config.toml
n_layer = 8
d_model = 224
n_experts = 64
experts_per_token = 1
d_expert = 384
d_shared_expert = 0
activation = "swiglu"
moe_layers = [2, 3, 4, 5, 6, 7]
router_score = "softmax"
normalize_top_k = false
routed_scale = 8.0
balance_loss = 0.0109
balance_bias = false
router_z_loss = 0.0001
init_std_router = 0.012
lr_router = 0.000613
vocab_size = 8192
norm = "rmsnorm"
norm_eps = 1e-06
tie_embeddings = false
optimizer = "muon_variant"
lr = 0.00085
batch_tokens = [65536, 131072, 262144]
seq_len = 1024
train_tokens = 656600000
steps = 4467
dataset = "wikipedia_en"
Below are experts of layer 2 (counted from 0) of a mixture-of-experts language model. Rows are named router (the router's row for the expert), gate (a neuron's input weights, with its number), up (a neuron's input weights, with its number), down (a neuron's output weights, with its number) and show model dimensions 0-223. Each number is 128 + 24 x the weight over its row's rms, rounded and kept within 0 to 255.
Before each expert's rows: a language model's description of what the expert responds to. This comes from a sample of Wikipedia text that the model never trained on.

# expert 29
Rare word-opening fragments split off from longer words, such as st-utter, d-ementia, pred-ominantly, hon, merch, av, mostly lowercase.
router [113 132 161 115 130 119 104 155 115 141 161 100 126 113 117 120 119 118 140 124 120 100  99 159 103  97 120 145 128 101  99 158  95 106 160  87 160 100 103 156 140 156 104 150  99  98 121 101 163 155 151 100 116 155 123 139 100 102 119 129 122 128 158 148 156 142 138 155 156 159  98 109  99 108 101 154 111  98 130  99 155 101 159 100  98 102 100 157  95  98 102 148 108  98 102  94  95 133  99 100 150  96 135 126 120 153 106 100 124 151 160 156 146 116 158 151 132  99 108 162  97 136 153 133  99 133 156  96 105 115  92 133 156  94 115 128 155 138  96 101 161 130 102  99 153 125 137 134  95 138  93  96  95 109 126 154 132 101  98 160 126 161 106 115 158 140 156 113 164 144 153 157  96 151  96 152 128 112  92 163  93  99 162 102 157 108 124  97 100 125 106  99  98 113  97 112 163 145  94 162 147 146  93 122 163 156 147  97 161 160 126 113 157 148 144 125 126 137 122 151 162  99 102 122]
gate0 [108 103 115 192 156 149 147 122  99 116  96 130  88 153  84 132 114 156  95 118 144 173 115 150 146 126 127  63 147 148  76  97 115 131 121 127 116  96 101 136 141 118 125 135 160 123  84 114 146 172 137 118 139 114 126 131 158  93 119  84 160 136  88 113 109 127 124 122 113 139 126 100 132 151 109 152 140 139 104 142 141 128 133  96 152 149 147 142 134  91 119 155  93 117 123  94 106 117 164 101 121 148 101  90 163 124 120  82 126  94 159 125  87 118 137 179 159 182 140 138 137 132 120 164 135 134 118  93 131 137  92 136 119 159 133 101 117 110 106 146 124 103 113 123  98 155 136  92 129 126 133 140 114 121 140 141 157 124 139 131 137 133  68  96 125  99 127 153 138 110 108  91 150 138  86 119 139 166 145 128  88 116 153 128 147 115 110  80 133 194 142 107 141 162 120 121 147 110 152 140 133 164  89 117 100 140 196 120 148 108 137 116 139 102 164 144 121  98 113 176 141 110 138 138]
up0 [194 134  88  99 110 115 144 112 144 111  81 149  95 148 102 156 110 115 144 104 106 118 121  94 111 125 149 136 165 164  89 111 152 153 146 128 101 123 126 154 139 110 115 133 143 110 111 163 171 135 107 150 106 133 154  92 109 135 113 117 103 142 142 160 145 104 125 124 113 108 107 149 128 141 162 157 130 107 126  81 120 155 128 122 157 140 123 112 154 118 129 162 138 108 121 117 130 168 192 120 109 125 126 156 110 133 140  83 117 117 107 130 145 126 131 187 112 168 131 115 102 107  81 143 165 127  83 112 116 134 137 133  85 123 121 146 118 114 119 115 133 103 102 107 163 123 134 115  88 133 147  84 100 125 128 131 154 108 160 179  82 112 120 139 125 146 125 149 117 110 117 106 179 120 131 132 149 132 118 225 143 155 119 103 173 119 155 107 140 126 128  94 134 196 115 112 165 154 153 161  97 138 122 135 121 128 158 135 151 162 136 160 111 127 136 133 107 140 167 159 121  87 124 126]
down0 [141 129 122 115 159 131 163 116 121 107 105 139 122 181  78 113 144 133 115 138 145  90 150 105 131 105 193 124 104 146  89 165 138 141 103 122 129 163 154 141  93 134  99 119 134  89 170 140 189  96 140 114 105 123 120 131  98 126 132 125  86 124 142 117 163 120 146 146 106  88  88 136 117 109 139 150 142 121 162 141 120 151 131 135 140  96 135 104 124 102 118 119 155 169 123 132 141  69 135 143  90 109 167 156 150 112 110 103 174 145  96 118 131 116 137 134 131 115 112 127 179 126 146 123 132 141 122 159 157 166 168 165 119 146  87 109 173 132 135 103 121  73 150 167 105 110 128 104 112 127 161  92 163  78 150 155 163 121  82 108 166  89 129 143 137 139 126 100 111 106 151 115  96 120 122  99 121 154 113 122 118 139 147 126 120 127 140  95  97 132 144 180 122 152 101 146 110 102 145 141 166 124 144 120 134 137 124 151 123 103  93 127 153 145 129 152  93 122 129 167 131 184 105 144]
gate1 [142 130 141 192 157 182 159  82 134 131 142 131  96 103 119 157  91 121  62 184 177 126 125 135 137  87 116  87  78 134 138 147 117 154 120 127 133 105 120  99 179 147 167 133  75 124  95 109 145  98 120 124 104 145 146 115 107 121  90 139 132 118 125 146 145  97 133 136 155 101 114 129 103 102 140 137 140 122 162 153 121 110 123 117 111 121 130 145 156 131 140 158 127 135 135  87 156 138  99  87 134 107 146 116 127  80 118 134 134 109 158 126 137 135 132 107 135  68 136 129 150 114 152 107 153 130 127  89 125 146 128 117 130 138 135 161 153 101 105 152  94 158 133 127 118 162  94  69 119 137 113 142 162 117 114 128 159 110 124 153  88  98 101 125 149 102 126 134 146 149 129 125 146 123 158 123 152 110 113 154 118 112 148 123 154 153 110 120 117 138 114 114 110 105 131 159 129 181 120 142 135 109 218 144 152 138 161 145 123 164 136 126 166 163 105 117 117 108 156 116 109 123  69 120]
up1 [128 123 121 144 103 139 112 129 131 108 125  99 124 165 197 135 196 105 131 113  84 168 139 102 135  96 137 125 132 141 182  74 114 131 112 110 123 154 143 117 133 138 116 125 132 129 101 121 167 127 143 113 125 115 120 134 153 129 185 171 176 126 126 119 136 134 118 137 105 139 111 171 140  99 125 143 148 151 123 102 110 112 122 125  85 115 107 150 133 136  73 125 147 146  88 118 159 186 129 103 163 135  97 158 118 111 148 152 137 104 159 142 108 139 118 139 113 115 102 130 157 144  96 157 105 177  82 136  67 127 134 111 161 140  99 150 103 126 149 131 134 129 109 121 144 108  94 141 149 104  92  91 119 153 121 141 144 109 128 176 126 107 138 127 123 121 137 124 142 153  98 137 110  85 114 121 148  96 127 161 137 114 102 124 131 132 128 107 106 104 110  99  93 149 145  76  41 128 108 133 133 151 105  72 155 131 135 146 152 147 122 101 113 122 143  82 113 111 105 119 131 117 155 162]
down1 [143  90 177 151 123 132 106 172 164  84 131 145 109  94  90 114 143 108 114 117 139 123 113  44 132 143 125 147 141 142 121 125 117  93 150 131 165 103 161  88 107 116 144 179 141 133 160 150 128  94 125 103 153 146 167 118 133 141  94 123 137  80  94 100 142 130 141 119 136 115 150 105 124 109 140 122 146 116 124 165 105 117 144 148 132 149 146 174 143 121 115 145 111 122  59 133  96  84 134  90 122 141 115 113 105 150 143 119  97 125 109 128 147 131 142  96 163 129 108 134 118 140  67  86 109 109 133 154 119 105 109 120  88 130  94 123 146 158 138 128 141 103 132 167 170 110 154 139 148 190 117 129 123 147 133 153 130 129 156 107 145 135 138 136 127 161 163 114 115  82 116 122 126 137 154 143 119 160 121 130 122 150  96 174 114 118 149 153 162 144 133 132 135 164 114 138 140  83  93 126 209 141 141 141 127  93 134 151 159 157 131 157 126 153  98 150 139 159 109 136 122 107 112 122]
gate2 [115 121 112 163 106 156 179  79  97 111 154 135 176  32 170 117 167 136 118 135 135 120 128 118 128 112 151 206 108 121 141 136 102 123 107 144 116 107  89 139 103 171  98 115  90 173 170 111 104 128 159  81 132 146 116 127 132  99 146 150  74 133 142 128 144 111 152 129 141 153  91 104 138 133 110 107 115 129 148 121 143 123 114 121 146 129 143 135 104 153 157 176 134 126 108 118 155 131 124 109 121 142 170 130 128 109 105 117 108 129 167 151 131 130 147 162 116 114 144 129 133  78  99 158 116 119 143 116 147 150 109 124 190 110 146 106 169 109 124 121 138 117 102 165 117 123 114 119 119 132  95 108 133 129 122 103 136 143 149 135 137 112 132 130 142 172 129 139 143 173 128 128 149  99  85 167 106 102 135 125 123 138 102  97 129 141  90 114 106 123 118 122  80 148 102 158 130 113 111 129 118 130 162 106 177 139 135 102 109 171 129 154  73 147 155 115 145 138 144 110 107 134 162  96]
up2 [133 129 129 150 100 151 131  89 104 182 110 126  94 137  87 115 165 135 132  89 135 137 116 153  72 118 136 136  87 115 160 130 141 123 153 171 117 129  73 113 156 148 140 145 152 113 121 114 152  85 133 132 114 153 122 107 149 124 100 152  89 143 161 132 158 121 104 116 133  97 153 134 128 135 152 160  91 117 158 120 103  99 127 141 172 107 125 159 109 100 156 105 151 130 134 164 117 108 135 133 143 124 131 111 148 175 149 118 158 109  90 133 126 160 134 130  90 116 154 108 107 106 144 132 133 114 127 128 172 116 100 116 152 111 169 120 151 107 171  88 152 134 173 105  98 131 117 179 147 155  99 115 103 120  98 122 124 138 142  88 130 176  90 118 134 117  89 129 114 126 124 141  87  93 156 157 118 120 146 132 107  89 138 150 147 118 177 115 158 138 104 143 157 123 134 142 109  88 123  77 145 110 124 152 111 134 137  69 127  93 134 112 103 137  71 106 104 100 130  91 125 102 167 111]
down2 [ 61 110 142 125 127 130  83 152 111 101 130 129  98 102 131 141 143 115 163 153 129 153 138 180 131 135 118 133 105 109  92 122 131 107 139 122 126 137 201 119 162 138 110 131 202 158 111 135 110 109 130 184 102 137 107 128  81 131 131 120  98 140 121 108 105 111  98 174  96 130 150 134 155 100 166 102 101 104 148 122 120 109 136 129 145 119 110 140 116 100 132 158 137 150 119 139 140 137 152 134 130 175 155  80  97 135 121 153 102 110 128 135  84 100 172 104 172 109  89 156 135 146  86  92 140 101  83 112 146 153 122 138 109 113 144 124 152 162 126 100 157 117 113  91  86 165 148 120 164 144 171 161 117 122 103 123 134  87 109  99 151 127 132 112 149 164 101 107 134 130 131 146  97 109 174 134 123 108 103 143 137 131 122 120 132 126 140 119  96 131 124 164  92 142 135 103 140 113  81 142 113 148 182 124 125 105 134 103 148 145  86 163 115 131  84 151 125 109 108 120 136 145 121 115]

# expert 20
Row-ending pipes with line breaks in tables, plus coordinate symbols and units like ′, °N, sq, mi, and the word well.
router [139 130 168 117 134 127 132 144 129 135 140 112 125 103 116  92 121 125 105 135 134 120  75 134 123 130  88 147 148 132 124 133  82 140 160 120 153 135 104 159 145 126 133 183 108  90 130 127 142 155 169 113 144 159 127 130 112  84 137  93 141 111 132 117 150 125 128 149 164 141 145 129  93 106 118 148  98  97 127 123 154  87 173 100  88 125 117 144 120 118 122 142 129  93 117  69  96 115  99  82 160 109 104 111 107 148 115 162 124 142 153 135 147 113 184 148 116 104 143 134 115 114 182 105 121 115 156 102 106 108 129 137 145 122  95 111 140 142  84 107 148 137 106  99 158 131 118 140 120 152 133  96  97 108 133 150 139 110  86 174 139 157 144 142 153 142 142 127 143 156 127 124  90 104 104 160 133 124  91 154 118 102 137 135 135 143 105  65 128 144 114  53 119 144  69 118 136 119 104 184 111 106 127 142 162 170 129 132 190 176 103 115 130 139 136 136 161 124 132 171 152 111 131 110]
gate0 [162 156 112 167 166 112 143 128 130 164 125 133 161 129  99 149 125 109 133 128 172 140  81 149 101 126  95 167 153 126 110 123 125  90 126 182 144 106 109 131 153 153 129 132 170 115 120 136 165 167 159 144 142 121 109  59 127  96 146 143 135  74 122 140 135 146 139  98 105  98 104  99  98 155 127 161 112 140 122 157 105 159 100 106 114 101  99 125 148 139  98 165  94  84 115 139 153 138 138 114 146 107 118  99 115 127 102 161 152 168 150 147 115 134 137  81 136 132 123 148 114 140 129  92 118 174 161 126 140 138 130 152 102 148 130 141 129 132 124 139 184 129  59  94 137 146 108 113  73  87 126 109  99 143  71 156 100 130 121 136 144 110 119 135 104 150 116 119 114 145 111  94 115 161 110 107 115  87 157  92 157 150 136 124 161 149 121  90 117 123 128 142 139 131 160 123 159 110 130 139 137 167 150 137 134 115 128 137 136 154 147 129  88 137 175 118 147 127 139 120 119 168  96 163]
up0 [113 128 146 114 131 106 110 133 139 103 133 122 105 145 157 146 117 141 135 113 109 162 170 146 186 140 183 135 122 135 137 122 141 109 104  99 160 166 143 176  99 116 132 132  96 157 107  84  84  78  92 108 106 131 169 183 145 159 125 134 112 193 144 111 118 133  94 132 145 112 156  98 123 104 136 108 148 117 103 127 125 128 156 151 141 145 125 106 128 105 181 135 142 146 136 161 125 169 110 104  95 135 131 170 117 137 168 154 143 126  88 123 126 118 119 193 103 140 116 114 117 143 113 128 100 131 110 148 154 137 138  91 125 141 128 137 130 141 156 148 122 108 160 145 141  97 186 163 165 176 132 187 152 149 148  84 120 109 127 118 141 148 104 114 129 109 130  93 114 119 131 148 146 119  94 156 142 191 127 141  93 112  88 152 116 117 155 155 168 137  74 111 121 128 111  80 115 120 125 123  96 120 129 115 118 122 163 144 134  86 114 124 116 131 108 121 117 156 121 157 115 124 121 122]
down0 [115 182 122 137 142 134  67 169 131 137 166 125 115 129 132 110 132 115 160 146  99 101 157 150 136 149 100 145 152 138 119 128 107 119 132 111 125  99 143 153 124 164  98 176 125  97 145 103 145 117 177 113 152  99 147 108 114 119 135 162 123 161 109 169 141 134 149 134 167 165 115 145  89 112 126 130 139 140 144 109 137 146 122 125 133 124 161 142 141 129  75 139 149 119 217 147 137 149 172  73 155 141 101 161 131 133 116 106 122 147 163 150 132 113 161 126  96 106 119 146 121 126 143 168 102 113 139 131 113 115 134 133 107 144 139 141 138 105 125 123 133 128 110 106 144 150  63  89 148 103 143 106 127 135 148 159 153 170 160  84 137 125 136 145 131 128 112 131  92 117 128 118 145 172 169 149 131 128 128 138 138  85 146  75 126 130 177 122 107  94 111 128 135 157 145 177 125 162 130 125 129 170 132 154 129 159 161  89  99 148 150 126 115 143 123 115 146 113 180  76 101 164 130 138]
gate1 [126 128 172  99 176 147 167 125 131 146 135 157 153 145 158 136 126 154 131 104 114  99  55 126  88 128 134 178 159 139 138 144 124 132 160 111 146 109  87 113 123 111 155 127  97 131 144 146 102 124  97 135 116 175 135 124 194 127 103 147  83  90 157 152 108 132  96 123 115 134 139 142  99 168  97 119  95 141 133  88  91 122 145  76 128 135 130 120 120 111 101 174 124 143 148 108 127 110 143 122 136  81 137 111 151 123 131 107 135  89 136 116 141 145 143 145 164 160 145 151 137 133  85 115 107 136 139 123 120 140 108 107  85 145  81 155 146 121 129 135 118 127 113 130 131 118  96 158 113 118 103 127 108 117 140 143 156 124 137 139 124 135 113 107 101 142 121  73 140 106 132 116  84 132 124 146 133  75 110 107 158 123  71 147 120 122 188 144 110 117 136 135 111 138 167 125 136 149 136 179 130 156 117 113  78 158 144 145 121 124 105 125 114 171 112 115  93  79  96  90 136 178 145 113]
up1 [152 133 146 158 147 114 129 104 122 109  72 120 145 141 117 138 140  89 113  79  99 151 129 122 154 117 125 128 157 135 127 149 134 150 126  95 147  98 116  92 134 117 102 130 106 118 130 145 174 149 117 108  96 135 110 124 117 153 122 190 132  99 118 112 155 117 119 101 160 129 113 138 130 167 151 104  96 103 116 172 175 136 125 146 112 101 113 136 120 172 125 137 152 165 137 138 113 141  96 186  94 125 105 145 144 166 166  99 137  69 127 130 166 159 107 127 158 144 109 113 179  85 106 166  87 164 125 153 163 107 115 167 107 126  96 117 122 108 185 128 135 138 165 131  87 112 126 135 134 135 168 115 110 103 113 117 152 107 136 137 126 129 122 156  82 106 156 107 147 118 156 155 105 133 137 123  86  92  97 107 196 161 120 137 157 128 131 164 136 126  98 109 103 144  53 124 109 137 149 124 152 146 117 114 137 148 127 111 141 124 125  96 129 152 150 157 123 144 120 137 139 130 157 122]
down1 [152 141 159 184 106 152 131 104  97 124 110 160 114 141  96 141 107  84  97 103  94  93 119 155 200 139 131 139 141 173 159 147 102 138  87 101 131 128 149 102 140 124 117 129 137 148 168 154 143 138  83 141  86 112 133 161 102  57 154 173 164 102 119  80 133 159 120 126 181 129 121 139 107 121 123 130  93 149 131 153 117 134 113  96 138 126 150  90 100 134 129 143 156 120 152 169  92 151 101 143 129 145 128 129 119 126 131 102 119 123 158 133 148 150  94 119 142 128 110 113 154 129 136 139 132 131 141 137 140 161 119 137 131 132 120 114  61  87 197 134  93 105 108 144 127 190 157 123 155 106 126 127 104 144 105 136 136 100 101 135 133  98 117 169 161 122 125 128 141 125 144 141 144  98 107 102 141 135 122  61 145 108 104 146 140 130 159  96 142 123 151 120 139 140  98  92 122 145 146 147 144 159 183 122 136 133 143 119 110 142 131  88 139 170 141 132 143 130 125 128 142 145 138 134]
gate2 [145 105 142 150 138 109 122 177 159 131 111 130 108 126 134 114 114  96 101 110 109 139 168 124 105 179 104 137 156 139 108 113 152  91 106 101 158 136  79 131 111 131 127 139 166  84  88 112  97 106 108 148  86 141  90 133  76  97 150 116 185 104 109 144 122 132 133 124 135 108 145 132 103 118 129  92 155 147  96 120 119 150 166  97 133  99 117 130 146 151 113 135 130 145 135 170 139 120 138 147 126 144 149 135 145 139 112 127 147 118 146 131  80 159 127 117 121 136 123 134 103 118 124 171 161 119 115 123 144 200 145 112  93 130 124 101 184 122  94 124 112 119 164 139 111 172 138 122  41 119 156 124 126 137 127 163 130 172 128 167 159 141 116 129 159 153 126 168 120 122 100 129  53  92 143 114 141 149 117 101 117 154 125 136 108 105 122 134 107 127 117 106 142 125 159 135 121 123 155 168 145 106 137 136 111 160 160 167 146 121 127 161 141  91 132 124 108 106 102 154 112 108 178 153]
up2 [135 117 111 136  95 106 151 112  93  97  82 113 101 138 130  95  92  89  71 134 140 148 118 152 156 131 157 182 147 147 123 154 172 117 114  73 142 149 110 107 116 140 116 141 168 100 108 116 107  98 125 112 105 130 115 109 129  89 138 127 180 106 123 127 148 119 143 103 114 135 129 119 124 126 128 150 118 138 129 120 133 109 179  93 134 116 122 136 130 149 111 119 115 149 104 152 125  99 174 155 103 124 125 125 145 135 120 132 130 100 180 145 116 127 120 111 150  88 140 141 153 124 188 147 136 120 142 114 153 181 100 120 119 134  95  79 160 146 104 132 103 130 149 149 125 158 159 129  63 108 162  75 115 105  99 135 140 119 142 173 151 125  83 131 162 146 111 183 129  95 125  89  70 109 141 135 145 100 148 125 117 177 127 133 119 108 102 105 110 151 106 111 151 135 100 129 100 135 118 168 172  59 119 123 116 145 141 131 120 141 122 133 116 107 132 150 109 133 110 135 120 154 157 145]
down2 [115 116 135 120 113 146 154 125 126 107 126 117 131 117 134 108 103 161 115  97 177 158 135  95  92 173  77 174  98 156 138 110 134 176 139  95 123 131 122 138 124 109 128  42 123 117 162 101  71 111  86  94 179 152 142 162  96 131 124 103 111 120 134 140 155 134 105 133 116 122 116 128 120 116 143  96  73  87 126 122 108 123 105 123 132  96 157 130 149 132 183 107 114 117  93 135 126 118 124  92 134 114 137 140 114 150 128 131 102 114 108 134 102 143 116  73 148 135 117 137 149 158  95 132 164 157 129 123 130 149 142 114 109 143 149 129 121  97 143  90 128 120 183 133 114 100 132 133 111 107 130  94 119 110 117 132 138 112 158 124 122 123  95 143  75 118 109 116 139 114 113 107  89 144 113 127 105 156 138 136 109  88 128 140 105 123 120 181 131 142 168 109 115 175 179 131 123 135 147 100 110 133  97 122 145 139  70 127 116 136 110 155 104 113  82 136 143  90 107 122 111 161 101  69]

# expert 41
Pipe separators inside wiki table rows, after numbers, dates, names or song titles, such as 25,246 | 61.11.
router [132 132 192 129 140 130 109 139 103 130 178  97 108 142 110 116 134 121 123 124 128  92 116 125  99 121 120 153 120  88  97 157 112 130 196 123 155 121 106 175 140 133 108 154 116 117 111 115 127 157 157 113 123 159 115 138 102 131 107 128 116 126 155 139 131 115 137 156 154 167 128 114  92 121 113 169 115 100 118 103 133  87 146  78  61 122  85 141 127 108  75 140 115 102  85 101 100 118 120 112 140  99 119 110 128 130  91 102 116 144 147 188 157 109 171 124 119 121 113 129 110 148 180 136 102 142 142 120 113 131  96 133 151 122 130 131 134 129  90 111 122 106 118  19 154 119 124 149 105 152 108 121 121 108 116 143 133 109 123 138 140 118 124 122 147 132 120 115 135 128 142 160 126 124  79 255 121 133 117 143 101 110 129 121 147 108 121 114  97 143 119 101  97 118 125 107 146 146 107 156 134 144  96 115 135 141 121 110 145 132 119 136 138 115 134 131 112 139 121 138 128 105 132 126]
gate0 [174 165 121 115 128 133 169 122 105 144 167 101 112 127  88 150 136 124 130 144 145 102 153 141  93 134 155 116 142  98 117 136 143 168 141 146 112 146 124 131 109 182 148 154 121 130 119 121 123  83 126 135 125 145 115 124 115 130 122 135 157 164 155 152 116 161 140 125 137 116 129 132 142  88 128 112 123 119 123 148 113 163 150 112 116 140  99 123  87 116 148 126  48 132 167 106 152 143 139  93 119 150 124  89 136 114 140 123 135 124 133 133 112 159 134 113 162  99 143 127 101 130 196 144 177 117  90 103 131 138 123 152 129  86 142 144 128 201  86 131 118 126 105 114 107 106 180 153 133 113  96 113 144 129 174 155 198 152 163 125 134 105 103 115 196 104 140 100 147 133 104 140 144 117 125 162 150 125 159 121 109 147 138 147  96 156 165  97 142 138 122 119 122 151 164 138 153 138 109 128 158 108 134 150 122 114 118 176 100  95 112 114 112 133 111 118  98 142 150  66 124 106 140 168]
up0 [165 166 144 150 134 128 125 127 132 109  82 108 121 120 156  80 131 175 126 150 130 111 125 131 138 103 116 171 115 152 145  87 132 109 111 135 125 150 155  83  65 155 118 120 166 139  95 117 134 181 101 149 204 115 162 115 135 129 124 108 102 134 124 114  95 110 175 105 171 134 127  99 159 154 113 175 152 136  79  92 149 135 133 143 131 114 110 104 100 140 118 128 145 126 142 126 112 115 107 163 123 138 172 139 106 115  90 115 116 105 124 122 129 116 136  85 145 141 140 142 119 145  93  98 154  96 162 160  83 105  98 120 124 129 106 119 145 116 118 123 116 105 133 117 173 169 115 127 138 165 172 116 140 123 122 111 118  97 136 106 128  90 131 124  99 100  98 119 131  83 138 117 109 138 129  85  90 138 109  92 135 135 177 139 149 123  71 151 137 126 108 144 171  99 130 121 146 146 118 134 105 113 117 155 131 142 144 123 117 127 112 123 101 131 120 122 178 107 168 134 131 184 130 173]
down0 [127 142 145 133 138  96 129 107 106  69 114 160 128  79 164 142 150 135 142 123 138 127 137 140 137 109 135 135 143 107 131 162 161 157 109 114 128 138 137 127 145  99 132  79 135 104 127 123 118 127 148 154  99 112 128  99 120 101 126 118 128 100  92  78 102 128 114 135 147 137 141 114 121 182 128 106 135 117 137 134 110 140 187 150 143 134 108  73 129  92  95 143 166 108 166  97 114 131 154 112 150 124 130 129 133 182 124 119 107 112 150 118 146 102 117 171 129 138 117 136  95 147 115  75 150 134 159  99 141 113 138 151 135 158 126 136 154 112 132 120 116 136 132  82 138 100 146 155 106 118 151 158 135 141 169 152 124  87  94 157 156 136 114 152 109 129  94 153 174 128 140  99  66 112 124 150 132 138 143 170 122 182 102 171 124 122  65  72 162 132  98  84 110 116 136 136 120 117  82 173  96 175 105 153 120 127  93 137 118 133 123 158 108 167 137 112 161 130 138 125 109 159 126 148]
gate1 [122 149 132 129 163 158 120  97 130  56 110 119 138 105 163 111 148 115  96 140 125  97 115 132 111 113  95 128 118 134 166 118 179 191 131 121  75 141 127 135 137 155 119 123 120 120 163 156 124 116 141 109 130  92 127  55 110 153 141 130 142 114 143 141 123 146 125 134 166 114 133 119 125  90 145 144 110  98 127  96 146 147 122 103  95 132 134 131 133 146 141  98 138 184 144 153 152 108 162 128 101 151 125 150 131 111 112 138 138 104 188 112 131 167 177 142 140  90 113 163  93  73 100 114 140 122 144 126 114 152 165 161 125 134 100 151 128 106 120 102 135 169 152 134  89 116  97 140 106 159 115 105 110 130 125 178 103 112  94 113  80 126 154 117  84 131 145 128 168 166 163 147 135 101 103 195 111 137 130 130  86 136 149 137 113 137 104 140 147 123 125 122 100  95 149 106 173 142 111 135 131 149 124 144 133 172 113 126 121 145 134 149 132 134 169 130  93 164 104 121 106 133 154 145]
up1 [144 135 126 134 103 161 139 145 104 108 159  97 179 142 157  99  84 161 134 149 129 147 155 153 152 125 100 168 120  99 129 128 114  97 162 147 125 136 107 148  80 124 121 168 157 120 143 100 140 120 108 123 117 127 131 120  84 102 114 123 136 171 149 133 158  90 121 153  63 138 123 138 113 138 123 135 139 163 129  99  91 118 193 158 135 127 160 121 139  98 149 130 104  95 124 125 128 153 101 103  93 114  67 100 105 113 144 140 143  86 135 142 179 108 145  90 134 108  86 102 101 104 154  73  95 153 138 136 125 174 109 126 135  92 192  92 109 100 109 104 143 109 155 120 136 162 136 118 125 127 119 124 119 110 119 113 136 122  97  93 139 143 108 125 135 147  98 145 132 104 158 110 150 143 134 159 143 130 129 134 138  60 153  94 119 120 128 115 131 107  94 124 111 102 134 114 111 148 141 128  72 124 120 139 127 120 140  97 117 119  99 106 108  80  99 110 133 130 155 108 122  88 102 103]
down1 [102 171 137  91 155 140 151 154 120 140 172 154 132 146 134 132 123 163 117 169 165 102 130 133  94  96 153 133 123 114 134  90  92 154 121 109  78 185 117 158 130 120 102 154 125 118 110  98 149 113 141  97  95 120 133  76 154 147 129 154 135 126 119 100 108 131 109 139 141 113 123 158 137 158 114 135  90 111 134 128 128 138 118  96 147 168 118  79 134  96 142 162 153 137 139 124  85 158 138  87 134 115  80 142 125 126  93 142 142 109 154  89 136 148 136 116 176  97 106 184 131 124 109 109 160  80 132 145 123 157 114 113 121 145  88 129 154 126 132 172 128 122 175 110 127 131 131 102 123 102 114  73 145 136 138 149 105  76 113  56 130  84 103 137 115 123  94 116 145 108 145 109 127 108 121 131 158 168 137 158 102 135 101 141 104 118 153 127 134 108  81 113 148  87  92 110 131 121 124 139  64 158 116 142 109 116 144 138 133 116 109 148 134 109 124 136 120 130 130 129 167 122 103  94]
gate2 [ 73 137 127 139 160  93 144 100 113 125  97 154 148 139 115 142 128  96 116 143  91 136 169 125 135 102  77 102 169 128 151 136 142 164  98 126 114 119 162  93 109 129 142 133 103 135 140 115 144 129 119 131 150 110 167 138  99 145 152  88 117 125 106 109 110 108  86 167 127 133 114 115 132 128 119  93 141 126 120 120  96 163 133 179  97 132 124  42  76 155 156 154 101 125 142 133 126 143 139 131 138 138 141 120  78 161 153 119 175  81 132 127 122 143 126 124 104 158 106 120 113 133 125  59 129  83  98 133 109 135 138 126 117 143 112 167 118 119 131 134 112 161 131  94 121 107 131 147 168 118 137 170  97 127 141 137 132 113 122 163  72 137 119 161 100 158 146 130 137 113  89 149 117  93 143 114 125 154 125 138 108 111 107 144 153 137 104  97 140 153 137 160 176 197 139 148 122 108 101 142 112 119 158  88 140 109 140 138 125 122  91 147 127 104 168 134 145 106 100  89 146 106 114 142]
up2 [128 112 128 157  91 150 125 125 167 117 163 157 104 110 126  84 163 176 141 151 142 141 137 138 143 126 168 126 150 151  72 140 141  98 174  96 114 118 135 148 177 123  98 128 107 129 146 159 122 141 146 123  97 117 151  97 137 103  96 102 124  88 128 124 134 176 145  78 102 100 132 109 149 132 156 144 143  96 147 119 120 147 115 143 116 100 183 164 194 109 160 114 132 151  95 122 165 123 128 130 142 116 118 133 157 128 137 141 145 171 124 137 149 106 144 171 119  92 114 149 120 157 136 169 102 156 150 146 168 140 159 146 141 127 137  69 144 136 137 131 124  94 112 128 107 181 107 112 101 152 171 112 157 136 106 117 168 122 123 110 112 115 163  91 143 137  83 136 105 127 155  90 149 142 111 139 162 141 146 123 135 126 147 118 178 102 152 153 126 114 145 127 112 133 118 157  91 149 141  97 121 122  83 142 134 111 145 126 158 146 151 156 134 161 102 158 139 180 102 155 127 122 146 142]
down2 [ 67 100 124 118 177 100 150 157 129 163 119 150 139 173 108 145 157 129 145  81 110 143 117 105 127 124 129  99 141 145 141 164  82 122 143 128 104 110 115 107 107 141 144 102 168 151 144 117 161  81  98  98 138 105 113 128 132 145  86 125 126 157 127 140 124 164 121 137 123 146  98 150 125 132 133 127 170 117  81 109 147 169 157 145 137 168 119 125  88  96 134 138 115  93 157 137 141 123 141 158 119 133 170 125 140 137 100 143 116  89  93 145 127 133 108  98  82 117 152 110 126 133 172  89 178  92  99 142 142 101 124 144 109 169 141 148 136 110  85 118 137 160 123 155 116  92 119 153 132 129 121 139  94 100 182 146 130 116 111 104 100 125  89 133 120 158 125 101 118 191  95 132 116 105 129 163 137 129 138 171 127 117 124 104 127 127 109  78 194 137 140 112 144 124 122 115 152  86 101 157  88  98 129 125 138 134 110 119 100 110 137  76 123 110 150 137 138 125 122 151 157 150 122 148]